Weights of a small mixture-of-experts language model, trained from scratch on English Wikipedia.
Size: 8 layers, width 320, vocabulary 4096, 112M parameters.
Experts: 24 experts in each of 7 layers, 656 SwiGLU neurons an expert, 1 pick a token, a softmax router.
Below are experts of layer 2 (counted from 0) of a mixture-of-experts language model. Rows are named gate (a neuron's input weights, with its number), up (a neuron's input weights, with its number), down (a neuron's output weights, with its number) and show model dimensions 160-239. Each number is 128 + 32 x the weight over its row's rms, rounded and kept within 0 to 255.
Before each expert's rows: "comes after" lists some tokens at least twice as common just before its tokens as in all text; "mostly gets" lists some tokens that are sent to it at least half of the time. This comes from a sample of Wikipedia text that the model never trained on. Tokens count by the router's weight.

# expert 10
comes after: " F", " f", "f", "F", "r", "t"
mostly gets: "d", "ell", "ak", " them", "all", " Hall"
gate1 [109 112 112 172 140 120 141 108 117 154  51 103 107 166  95 134 164  88 107 149 142 114 129 157 115 159  89 136 191 113 132 190  57 159 154 139  90 131 139 115 147  94  50 101 141 129 118 134  94 118  74 113 143 136 120 124 199 141 145 117 141 136 142  94 110  75 147 116 134  99 133 150 125 101 114 130 126 171 157 100]
up1 [124 181 110  95 121 170 122 183 137  69 175 145 112 129 114 137 120  39 172 121  99 124 170 141 138 141 181 184 164 130 129 107 128 203 139 134 193  52  88 135 141 150 124 178 202 146 108 179 138 145  94 186 145 157 132  95 103 150  62 159 120 155  95 144 130 158  96 120 112 127 108 112 144  73 134 127  72 158  63 134]
down1 [124 108 145 152 154 108 204 185 146 205  57 112 121 137 109 163 137  95 135  65 147 143 132 127 124  75 176 164 100 132 120 186 179  90 170 163 142 108 164 192 144 118  97 143 148 164  83 131  50 157 142 175  72  98 143 179 167 110 131 165 118 160 156 130 163 162 115 185 131 112 156 111  52 114 168 168 147  90  95 133]
gate2 [134 173 150 206  75 113 161 135 113 118 118 140 177 155 125 150  98  79 145 139 135 164 127 132 137 108 113 104 129 159 112 163 138  88 151 127 129 111 169 121  96 170 187 175 115 115 116  81 122 133 116 134 101 153  89 170 144 148 171  68 111 121 158  72 102 112 102 153  53 100 103 158 140 150 201 126 147 114 132 209]
up2 [ 98 146 170 115 155 142 107 150 121 110  96 109 120 123 122 142 162 171 121 148 127 126  72 139 126 144 107  93 124 111 147  99 153 130 153 123 114 154 135 114  89  91 114  94  99 148 133 158 149 145 109 161 133 108 152  45 126 145 162 142 116 120 111 115 150 114  81 128 134 150 142  37  92 146  99 112 158 179 121  32]
down2 [130 112 166  83 197 148 121  87 178 114 153 134  66 131 136 122  71 144 110  99 146 100 117 109 161  90 168 169 127 142  82 124 157 120 144  66 153 177 131 161 113 146 132  28 150  86 131 142 122 146  96 103 178 153  65 113 149 120 116 129 104  93 108 101 142 101 100 123 181 137 136 153  98 133 152 124 153  66 186 123]
gate3 [ 97 124 121 111 171 119 155 161 105 177 164 128  93 144  80 124  71 110  97 145  87  99 158 110 108 127 139 167  75 120 151 161  66 122 168 150 136 141 133 197  81 130 100 105 148 144 109 134  96 100 173  72 153 110 148 141  99 111 144  34 129 136 145 151 140 112  86 138 140 126 100 138  90 132 166  94 149 139 139 105]
up3 [147 159 112 135 122 130 156 141  94  77 108 114 118 122 107 190 120 107 206 103 186 173 134 119 172 110 147 105 129 176  93 119 171 125  77  83  96 162  99 150  94 158 110 142 125 130 131 125 138 150  74 109 126 107  94 157 142  75 145  96 144 114 144 113 147 131 118 129  39 141 139 109 138  97 120  84 157 135  62 125]
down3 [ 46 189 109  76 131 187 162  69 155 118 178 193 152 180 133 155 157 134 108  88 140 174 176 103 164 189 148 128 112 148 119 120  94 126 153 172 129 146 141 130  52 124 143 108 170 216  88 116 108  95 120 149 152 156 112 121 162  95 209 123 154 111 100  83 107 159 127 137 108 156  86 173 109  51 168 149  93 148 137 119]
gate4 [164  70 102 186 188 132 166 129 146 113 101 153 133 124 102 153 103 137 121 141 120 127 125 118 136  96 171 111 107 101 138 141 161  70 127 106 142 150  79  95 142 102  56 128 173 118 136 115 118 106 131 176 160 158 134 128 134 161 126  60 124  82  86 169 136 132  94 136 188  97  69 160  86 137 100 135 183 104  94 118]
up4 [103 123 168 124 129 102 110 116 181 125 127  98 148 142 140 136 116 204 135 104 136 116 117 109  96 115 123 113 135  81 122 134 163 158 116 141  98 149 125 104  97 155 171 120 135 142 155 121 145 146 115  98  92 141 115 151 142 157 132 180 141 173 215 105 160  71 139 143  82 164 115 117 185  63  88 123 113 176 121 149]
down4 [156 173 138 155 123 173 154 144 119  70 120 162 150 119 162 146 111 152 128 151 157 129 210 127 126 158 119 144 146 135  84  82 158 152 141 135  62 151 140 139 152  92 119 156 135  91 178 118 106 137 141 139  71 201  79 177  96 109 137  98 142 131 163 119 114 149 109 160 135 106  97 167  69 104  84  74  83 153 102 122]
gate5 [ 99  97  83  96  51  89  99  90 134 172 139 133 155 111 130  95 127 106  96 107 132 121 184 141 124 171 115  70 128 178 124 146 125 125 123 125 109  93 151 160 160 165 147 206 178  81 183 116 171 157 108 130 146 120  71 132 148 134 101 103 106 101 205 125 143  96  34 127 159 164 102 169 147  67 208 100 142 127 133 155]
up5 [117 101 135 126 136 143 114  72 153 169  95 122 167 127  75 143 122 130 135 120 155 124 107 158 109 151 141 147 160 110 116 118 122 128 150 162 112 137 128  95 145 126  90 130 134  95 158 134 161 123 149 151 120 218 128 110 113 137 127 159 143 151 116 132 111 124 121 113 104 140 145 207 143 131 174 111 176  84  69 169]
down5 [171  94  84 158 141 134 112  82 145 171 169 150 125 165 175 111 141 143  69 142 193 186 168  74 124 150 106 147 119 109 136 156 168 134 175 119 143 149 115 118 100 121 112  55 149  67 108 124 139 131 152  99 153  86 100 159 154 127  76 156  93  83 150 129 149 191 174 145 124  90 149 113 177 126 112  85  95 146 118 115]
gate6 [ 94 154 156  87 168 144 130  89 159 113  86 157 156 140 138 142 132  42 152 162  95 108 111 106 123 172 152 137 119 177 134 105 187 160 113  99 124  93  79 151 132 131  86 133 158 139 120 180  97 150  70 125 179 119 110  96 154 153 165 172 126 139 100 119 142 122 166 214 170 101 124 174 124 142 144 112 102 132 123  63]
up6 [ 61  65 114  60 181 140 176  98 117  65 105 127 135 112 153 122 136 112 164 114 146 121 147  84  42 153  94 150 136 204 132  91 160  55  79 169 145 149 127 141 109 139 114 127 122 109 142 158  70  99  76 147 131 160 120 134 102 203 107 133 113 137 107 155 143  77 117 167 116 141 123 143 139  92 160 110 135 168  97  87]
down6 [122  94 185 148 149  91 137 134 169  87 143 130 140 116  87 107 167 102 100 143 106 191 120 121 149 104 116 102 135 115 179 157 101 101 102 131 140 111 107 165  69 148  73 118 116 163 116 127 155 151 106 100 103 168 123  93 150  91 196  66  94 128 113 136 186 157 110 110 107 166 105 146 125 140 166 202 136 166 107 103]

# expert 0
comes after: "–", "3", "1", "0", "6", "2"
mostly gets: "–", "ab", " where", " sc", " film", " series"
gate1 [148 100 105 111 100 114 168 176 103 114 130 159 129 122 199 151  91 138 108  76 118 145 184 112  90 178 108 126 168 127 187 164 117 139 155 158 157 114 175  93  98 129 117 150  87 115 143 113 137  50 133  90 134 153  90 217 114 128  99 120 157  55 141 115 144 195 109 151  72  77  98 160 118  96 169 171  90 109 121 162]
up1 [102 180 101 113 161 142 110 110 140  79 132 126 115 135 119  82 152 121 204 196 119 178  62  83 113 114 129 136 121  68 117 101 143 136 112  89  92 108 115 126 134 152 124 139 118 202 109 127 135 147 151 224 106 119 154  61 162 161 113 126  99 139 122 108 120  53 156  97 101  97 151 135 164 101  88 150 163 136 121  98]
down1 [139 117 174 110 173 123 137 114  90  98 107 132 107 179  94 166 111 132 126 134 107 117  92 123  98 161 191  75 140 147  90 166 121 121 111 104 139 109 115 144  83 113  98 157  84 109  90  91 109 102 136 144 147 163  95 192 125 137 168 156 147 125 160 161 132 145 119 134 156 115 108 103 176 136 141 133  79 150  54  99]
gate2 [163  73 118  60 107  88 128 133 101 141 111 137 128 117  86 150  91 114 145 144 190 147 158  92  90 164 152 128 166 179 138 112 115 122 171 107 163 121 185  51 130  40  84 113 122 102 139 149 144 107 104 125 176  73 154 108 164 176 116 148 115 144 145 138  91  76 111  87  99  98 154 172  90 149  43 139 167  92 122 155]
up2 [ 82 118 130 184 121 136 163 151 129 135 194  95 195 137 127  91 128 103  97 140 111 119 119 135 181  84 126 112 115 139 154 113 190 157  79 140 100 144 110 173 115 198 172 172 137 109 141 113 126 126 143  68  78 122  98 159  44 100 108 118  82  87 157 132 186 198 144 183 127 191 114  79 117 107 177 128  54 162 114 154]
down2 [ 80 139 114 142 147 127 151 140 190 118 144 118 125 122 214 100  85 184  99 123 123 123 131 144 111 148 143 114  62  79 137 140 132 130 165 148 124 179 193 130 164 136 129 148 112 137 160 116  87 124 141  79  85 130 180 124 153 162 144 123 108 121 162 113 142 153 108 151 138 183 108 134 114  78 107 156 109  93 113 134]
gate3 [154 155 100 146  93 122 149 115  97 137 158 172  39 101  90 116 116 135 133 136 169 175 132 176 163 137 100 123 135 144 148 167  88 110  57 139 139  95  64 140 147 145 121 154 126  78 165 123 121 166 112 159 134 122 152 173 128 133  67 139 104 117 163 154 179 151 130 125 131  90 102 127  78 128  91 120 122 120 148 130]
up3 [ 93 156  72 159 104 122 131 101 144 173 194 141  94 165 157 152 137 165 147 183 164  81 145 100 152 100  97  45 100 117 145 171 163 126 161 111 137  50  62 150 141 123 137 128 145 113 127 193 122 136 135 179 137 137 152 118 123 161  78 108 121 153 115 107 128 126 105 171 109 125 128 107 161 178 116 146 143 155 139 136]
down3 [119 172 112 116  72  27 109 111 157 124 164 146  71  85  94 161 124 151  96 119 155 151 161 128 122 131  89 141 127 119 102 145  96 107 120 109 144 178 139 182 147 177  83 125 149 104 152 110 135 142 156 123 130  89 118 150 118 119  67 186 152 135 166 107 120  89  82 156 135 118 127 138 231  95 130 171 152 138 126 186]
gate4 [173 114 117 170 119 112  87  78 103 104 122  83 166 186 164  97 127 106 180 113 132 119 167 150  99 135 127 159 127 165 137 184 113 130 204  89 121 105 146 102 133 131 118 181  79 141 126  96 139  99  97 199 107 101 120 126  79 143  99 146 146 131  61 122 204 148 137 151 106 163 136 188 104 132 221 166 178 140 133 142]
up4 [171 122 122 179 135 199 123  86 134 134 150 132 147 143  78 135 143 153 153 104 164 178  44 147 115  76 136 161 146 173 140 136 108 111  65 136 125  81 178 167 142  88 112 148 148 131 154 105 138 150 103  82 121 163  93 139 169 125 142  99 139 144 134 142 153 125  90 113 159 113  95 168 101  68  87 146  97 125 124 108]
down4 [132 180 144 148 172 207 110  62 104 157 150 174 166 125 133 145  68 113 122 154 147  55 141 131 133 146 142  71  89 147 149  99 117 138 119  84 187  97 157 126  87  95 119 122 105 132  95 128  85 102 115 132 187 135 150 106 156 107 153  90  86 114 129 125  97 127 114 152 119 160 167 116 190 125 134 102 159 128 154 191]
gate5 [137 124 122 119 129 109 118 123  89 112 148 114 132 193 129 118 135 106 101 151 155 105 108 131 147 177 124 109 102 163  64 146 205 129 125 149 120 125 138 158 128  94  94 147 150 140  77 138 164 119 189 139 107 124 125  66  98 137 154 126  92 120  98 166  93 116  82 112 142 180 102 142 111 152 133 109 149 143 163 158]
up5 [145  80 161 121 170 131 127 169 145 129 126  99 158  44  85  79 141 160 153 206 109 130 114 105 107  89 166 151  80  98 139  94  71 124 134 102 141 126 120 117 143 185 129  95 111 180 144 196 123 152 117 117 137 109 165 148 166 161 104  92 143 125 120 203 112  77 120 168 170 158 151 149 146 145  94 103 172  83  81 145]
down5 [178 170 118 106 141 136 131 124 115 186 116 146 111 136  89 203 168 136 158  86 165 126 164 161 121  53 125 112 135 118 108 150 113 183  97 156 204 130 167 155 119 164 105 131 125 149  54 121 119  73 176 138 101  88  75 161 136 166 116 115 144 122 143 169 104  41 108 165  99 157 150  97  76 181 135  95 136 145  79 181]
gate6 [150 121 103 187 124 139 140  76 139  87 125 135  75 163 186 140 102 152 105 120 142 141 170 123  75 172 127 159 153 110 124 132 126 123 108 118 197  73 117 137 116  89  96 130 166 183 123 135  87 120 157 154 127  69  67 141  80  91 132 143 129 104 176 104 128 152 174 125 104 118 192 135  91  97  77 147 113  56 109 116]
up6 [152 153 174  65 107 103 148 104 121 133 105  92 161 116 111 124 113 115 146 120 142  79 178 173 108 146 119 181 124  86  87 106  91 126  81 121  85  97 147 134 141 113 112 143  96 148 116  99 209 146  91 157 116 104 139 136 137 174  93 167 171 114 117 136 117 164 124 113 142 108 130 148 120 123 118 100 112 111 122 154]
down6 [ 97 115  52 118 145  70 127 129 146 112 177 120  85 187  77 128 161 129 156 141 182 156 163  90 140 174 111 130 129 126 156 164 117 126 130  62 144 203 119 119 148 130 127  80 145 110 116  70 112 169 174 135  98 131 126 139  81 174 185 175 127  75 154 127 142 165 137 161  68 116 134 138 186 173 109 104 108 202 104  77]

# expert 16
comes after: " of", " in", "'", " to", " for", " at"
mostly gets: " the", " that", " his", "The", " which", " her"
gate0 [120 130 143 130 133 151 215 143  99  76 134 159  75 128 157 110  99 171 202 187 149 170 188 159 112 119 139 149 114 134 141 127 135 181 104  95 131 143 151 153 100 168  95 121 131 161 200 170  86 138 109 171 119  82 183 100 142 126 139 139  61  83 120  84 141 113 135 131 135 185  92  61 171 151 118 122 179 105 118 171]
up0 [108 100 162 139 127 170 175 138 174 166 106 163 137 144 139 121 103 171  93  81 166 139  98 124 165 169 137 118 120  99 149 189 104 125  78 161 179 102 191 149 153 116 139 135 160 125 171 147  98 185 148 106 144 116 107 158 152 113 127 127 145  98 151 145 151  74 125 129 117 163 179  47 140 122  86 131 112 136 176 137]
down0 [138 211 173  86  85 120 155 146 134  83  39 118 172 106 138 101 107  97 160 162 133 156 127 119 150 106 158 148 159 114  92 162 172 117  89 112  73 108 136 165 145 160 110 140 142 154 142  80 127 108  93 151  71 151 204  96 101  88 143 119 118 119 167 149  79 144 142 124 129 139 110  54 149  98 164 109 140 155 169 121]
gate1 [152 102 126  59 134 139 149 138  88 133 151 105 158  89 149 187 158 118  81 156 184 160 145 141 159  95 168 148 132 125 232 153 121 135 190  82 140 124 144 105 106 116 172 179 123 133 138  83 169 106  87 154 112 149 130 106 100  99 171  72 171 138 113  62 164 121 166 150  91 126 166 123  88  90 120 191 127 118 165 120]
up1 [123 165 143 171  93 105 172 116  58 116 138 170 149 176 134 140 115  49  69 154 151 112 143  85 109 128 139  92 107 107 170 116 116 145 122 151 123 127 136 156 143 167  64  75  63 181 189 114 137 155  86 147 138 143 127  53 115 114 126  80 102 158 158 120 140 150 134  62  89 125 162  61 129 150  99 117 137 128 122 220]
down1 [140 125 163 128  85 158 138 103  79 120 109 153 127 113 126 143 131  92 138  74 104 156 161 115 103 177 133  44 124 132 144  94 101 148  92 104 148 110 126 140 100 112 121 131 151 145 136 127 128  74 131 107 121 165 154  84 109 137  75  86 151 121 153  93 127 107  39  97 110 161 142 129  33 133 146 167 134 108 145 210]
gate2 [197 165  96 118 134 158 177 128 130 171  97  75 130 119 147 116 164  87 103 134 136  88 132 164 143 115 105 132 152 154 104 181  62 160 155 110 123 176 158 114  82 126 143 171 138 132  64 123  60 126 140 102 117 116 131 131  87 119 143 144 162  82 138  99 215 134 176 169  76 103 113 187 141  43  75 121 137 136 114  99]
up2 [134 136 109 120 107  98 122 138 130 116 153 154 173  79 106 144 129 109 135  99  44  68 158  67 147  99 176 141 122 114 154 107 127 130 131 145 141 109 143 160 149 144 112 132  60 105  77 117 220  69 118 117 140  78  81 143 193 176 150  92 102 140 114 126  64 106 127 100 146 150 151 143 107 159 195 122 134 145 101 148]
down2 [ 98 116  66 166 134 153 104  95 135 134 166 201 188  71 153  81 117 117 154 122 147  90 140  98 140 142 136 138 150 169 126 166 152 103 109 111 174 138 146 132 168 173 171  75 132 144  99 167  77 117 170  80 142  97  45 110 102 126  98  54 152 104  97 124  91  96 160  86 106 113 207  83  94 134  79 121 106 182 120 199]
gate3 [137 150 136 109  79 180 181  73  74 118 184 150 111 121  98 166  78  73 132 174 143 196  84 163 127 100 144 143  78  97 134 100  81 137 178  73 105 191 132 149 130 164 136 164 156 103 168 118 111 134  97 114 109 137 120 119 127 110 176 116  76 128 120  70 141 109 195 131 154  86 104 105  83 102 103 152 139  99  53 113]
up3 [ 87 154 158 142  82 144 190 128 117 111 116  75 184 139 104  92  98 127 152 100 147  89 101  99 113 141 134 129 107 172 149  95 157 148 111 100 126 110 124 120 111 125 150 103 140 102  90 134 184 118 135 113 113 135 111 103 112 124  84 152  67 130  76 185 164  93  71 139  99 151 132 100 117 159 103 166 157 104 146 145]
down3 [155 167 165 129 173 170 125 133  85 146  44 101  81 167 120 103 158 149  91 152 110 169 108 116 129  76 125 134 141 150 117 149  46  90  60 122 125 161  88 177 117 115 133 182 154 117 142  79 114 145  57 110 139 161 106 117  86 147  89  93 118 112 114 136 125 113 125 146 151 132 131 178 255 164 187 105 112 203 112 142]
gate4 [110  87 128 146  76 140 130  82 130 102 153 105 155 120 126 153 109 128  94  60 187 100  47 157  88 148  92 123 173  82 141 133  89 110 152 170  99 141 115 156 171 154 180 149 140 109 181 125  99 104 139  99 161 151 159 132 162  71 180  55 144 207  90 129 129 119 119 141 117 131 159 133 122  78 116 106 137 132 156 106]
up4 [142 156 129 174  96 147 123 109 107 135  99 101 106 167 123 112 136 158 100  82 125  96  86 116 140 135 148 107 169  91  89 113 154 122 113 145  88 158 124 138 167 124 134  70 113  88 145  82  51 104 138  65  88  98  92 150 135 109 143  92 129 154  87 138 118 116 112 169 179 167 136 177 120 117 128 111 147 183 141 128]
down4 [184 140 104  99 165 145 109  83 106 117  74 135 143 208 115 107  84  67 139 127 100 166  88 132 145 132 162  68  92 118 154 161 142 104  64 134 125 164  98 175 158 161  81  77 108  78 132 144 112 185 180  93  82 117  49 167 106 167  97 123 128  98 143 107 178 159  93 114 128 130 154  67 204 123  92 100 101 132 106 181]
gate5 [160 204 185 124 140 183 162 136 104 132 101 189 125  97 103 151 102 115 130  28 113 217 112 157 108 202 142 150  80 180 164 134 143 122 126  95 129  85 123 113 129 102 146  79 156 160 155 129 149 151  97  93 226  78  60 151 132 148 112 138 107 148  83 181 106 113 159 132 172 114 175 119 152 150 128 122  65  68 166 112]
up5 [184  93 101 112 136 125  67 176 110 123 152 135  97 105 136 132 131 115 110 149 216 109  98  82 117  58 118 121 161  96 103  85 111 170 140 132 114 155 125  77 139 147  89 155  93 140 143  94 157 116 137  78  57 164 148  24  51 136 118 102 151  74 150  73 130 148 142  98  55 157  91 176  94  93 101 139 198 185 120 121]
down5 [152  76  94 142 127 149  93 158  86 161 179 125 139 109 112 196 171  99  83 131 151 128 149  62 102  71 102 115  30 140 135 188 150 106 119  44 145  95 141  91 108 146 141  40 144 116 168 130 139  93 139  89 162 121 114 105 157  75 110 135 100  92 104 151 206 174 102 160  87 145  81 155  78 105 161 130 152 145  90 160]

# expert 18
comes after: "1", "4", "s", "3", " No", "5"
mostly gets: ".", ").", "\".", ".\"", " .", " cour"
gate1 [128 166 122 154  62 123 144 105 106 177 110 118 125  97 180 125 155 151 127 127 129 107  95  90  77 136  93  90  78 132 147 126 118 153 171 164 110  88 134 120 105 157 180 176 139  80 150  82 109 132 184 149 159 132 164 159 120 124 202 124 167 160 115 135 105 152 157  98 147  96 201 124 139 146  95  85 148 104 104 141]
up1 [106 145 115 165 133 120  93 129 103 141 126 117 159 111  90 103 116  99  64 133 131 131 125 160 131 121 120 120 149  83 107 118 136 145 132 203 100 120 123 154 131 193 127 106 193 156 133 147 137  56  90 124 130 101 147 130 141 115 151 143 160 123 129  88 115 168  95 168 182 104 151 118 132 155 143  76  67 145  79  98]
down1 [ 94  77 138 154 119 155 117  92 167  96 188 140  95 128 109 120 103 153 125  98  23  91  98  61 102 148 126 104 184 102 152 146 117 116 103  96 104 155 173 125 137 142 101 130 186 147 126 109 111 135 130 157  69 107  90 122  50 136 138 119 154  99 136 137 143 103 141 113 144  68 140  82 107  76 142  31  97 122 199 178]
gate2 [121 164 195 115 125 187 149 161 124 101 123 120 126 142  91 174 101 132 138 100 163 133 181 121  38 163 187  99 122 117 114 156 122 100 130 185 104 172 140 116 103 135 167 112 178 165 105  74 112 121  57 130 123 122 128 114 113 147 155 104 139 112 136  68 140 213 124 188 205 158  64  70 139 145 168  82 137 113  69 144]
up2 [177 102 121  98 105  95 108  64  98 123 143 156 127 108 139 159 116 109 109 134 143  99  94 102 157 136 128  96  87 151 176 125 167 131 129  93  58  72  91 156 147 155 107 166 156 164 130  90  91  74 134 171 145 129 117 107 150 120 155  78 119 112  96 154 156 109 192 113  92 149  81 139 147 180 124 127 169 151 142 136]
down2 [134  94 172 114 148  84 136  85 134 156 105 125 116 134 162  72 107 130  48 134 142  85 185 131 114  74 149 151 124 136 109  58 113  89 113 154 170 101 113 121  38 171 119 144  71 100 153 104 153 141 140 112 108  91 151 113  79 130 163 192  88  91 109 126  63 141 147 113 133 137 158 161 233 120 109 203 108  98 131 207]
gate3 [168  97  97 126 114  97 123  84  44  94 130 187 210  94 156 117 120 173 122  93 128 100 166 135 144 143 137 123 126  78 126 128 184 102 143 128 147 127 172  93  58  85 105 115  87 103 115 126 134 118 114  80 167 112 175 126 140 120  91 121 170  75 116 132 155 139 101 166 145 159 214  97 112 130 127 179 144 119  97 143]
up3 [180 125 149 150 183 207  85 161 118 141 163 122  34  80 160  89 119 128  50  74 126  97 135 159 108 161 156 147 111 140 128 128 180 177 115 145 194  91 108 123 114 136  98 112 104  93 118  76 123 137 121 160 117  81  29 106 120 215 114  90  96 105 120 117 184 171 110  74 184 133 123 112 131 133  89  77 120 150 144 114]
down3 [ 61 166  85 144  87  98 155 124 143 116 130  56 161 182 210 115 112 155 151 154 116 154 175  90 162  89 117  96  95 113  97 108 149 137 158 146 127 169  71 141 124 153 142 156 143 118 139  89  86 130 101  95 128 148 132 113 147 135 143  82 110  38  98 136 104 144 170 161  95 135 122 183 116 117  85 116 123 138 122 169]
gate4 [161 122 162 120 150  83  80 198  59  97  99 123 174  85 105 160 126 155 116  96  71 104 159 109 145  93  84 121  87 115 128 152 213 123 112 129 116 145 193  85  91 104 171 110  98 143 107 135 127 138 161 127 167 115 128 174 105 113  98 102 123 156 139 165 176 101  88 131  80  72 132 122 155 157  94 115 116 146  69 176]
up4 [ 86 118 153 160 132 111 110 169 121 144 172  84 109 122 160 129 152 125 177 157 131 112 107 121 172 163  99 130 102 125 150 121 157 133 114 112 139 108 110 101 107 122  84 147 105 129 123 144 138 107 121  83 156 155 120 115 116 109  90 158 106 103 147 100 136 120  72  84 116 100 123 144 142 135  52 100 201 136 109 136]
down4 [ 87 133 120 108 101 134 183 122 127 146 158 111 156 101 134 142 145  84  96 127 100 124 134 107 143 142 147 171  86 165 139  87  99 125 165 111  31  95  94 124 146 183 142 171  63  78 138 112 114 110 153 183 163 142  98 164 121 143 172 136 174 107 143 161 122 143  97 159 101  91 168  79 255 143 109 127 130 171 106 118]
gate5 [155 118 133  88 105 119 135 124  84 132 167 111  78  55 167 153 117 116 134 147  71 129 115 134 161 186 145 206 130 135 123 153  83  91  87 140 149 150  98 144 146 154 120 156 132 138 139  98 178 116  95  84 129 125 150 186 116 154 144 171 121 106  88 147 107  91 163 165 137 151  98 142 134 136 126  99 148 157 127 146]
up5 [134 162 107 161 131 114 146 138  92 198 171 160 207 135 145  83  81 156  84 134 137 110 156 134 129  80 129 126 148 129 143 117 122 168 149 100 135 143  93  92  80  60  86 108  90 124 150 122  76 167  75 172  83 129 155  92 159 111  63  19 135 133 114 125 203  84 137 102 199  80 111 137 132  94 173 135 142 161 125  95]
down5 [ 77 137 137 153  92  77 125 134 135  62 102 146 147  67 112 161 104 153 147 115 124 161 111 101 144  91 237  98 151 101  99  99 105  53 129 141 154 159  76 162 165 105 118  81  95 148 116 159  82  93 171 180 137 117 101 140 115 178  74 130  98  96 137 195 184 103 181 140 104 171 109 125  64 114  81 142 140 119 142 191]
gate6 [ 63 112 133  88 129 137 146  65 109 113 118 184 126 112 129 183 129  89 167 116  98 124  45 168 157 104  97 135  90 126 131 112  66 154  98 142  87 135 155 141 160 163 117 138 126 133 150 224 160 142 101 160 118 129 125 120  92 135 128 159 111 156 105 122  94 141 131 145 158 148 153 212 105 144  40 154 143 154  59 118]
up6 [169 162 128 124 157 167 143 106 105 110  78 145 112 128  86 118 115 117 107 149 142 100 107 159 170 202 150 110 126 152 152  93  97 133  99  91 122 181 163  61 120 127 109  88 119 120 143  65 137  97  99 135 140 132  93 175 154 122 107 105 106 114  92 159 120 154  90 100 118  94 120 122 150 184 170 162  47 140 142  98]
down6 [ 88  72 211 120 111 140 154 118 150  93 113 106 176  94 177 142  96 113 125 176 143  97 131 110 150 126 142 122  94 115 126  99 159 122 113  76 122 167 136 170 165 119 136 186 128 150 114 142  93 156 143 152 158 111  80 131 166 145 122  92 110 139  95 176 121 149 194 112 177 202  98 130 172 111 132 161  98 157 164 156]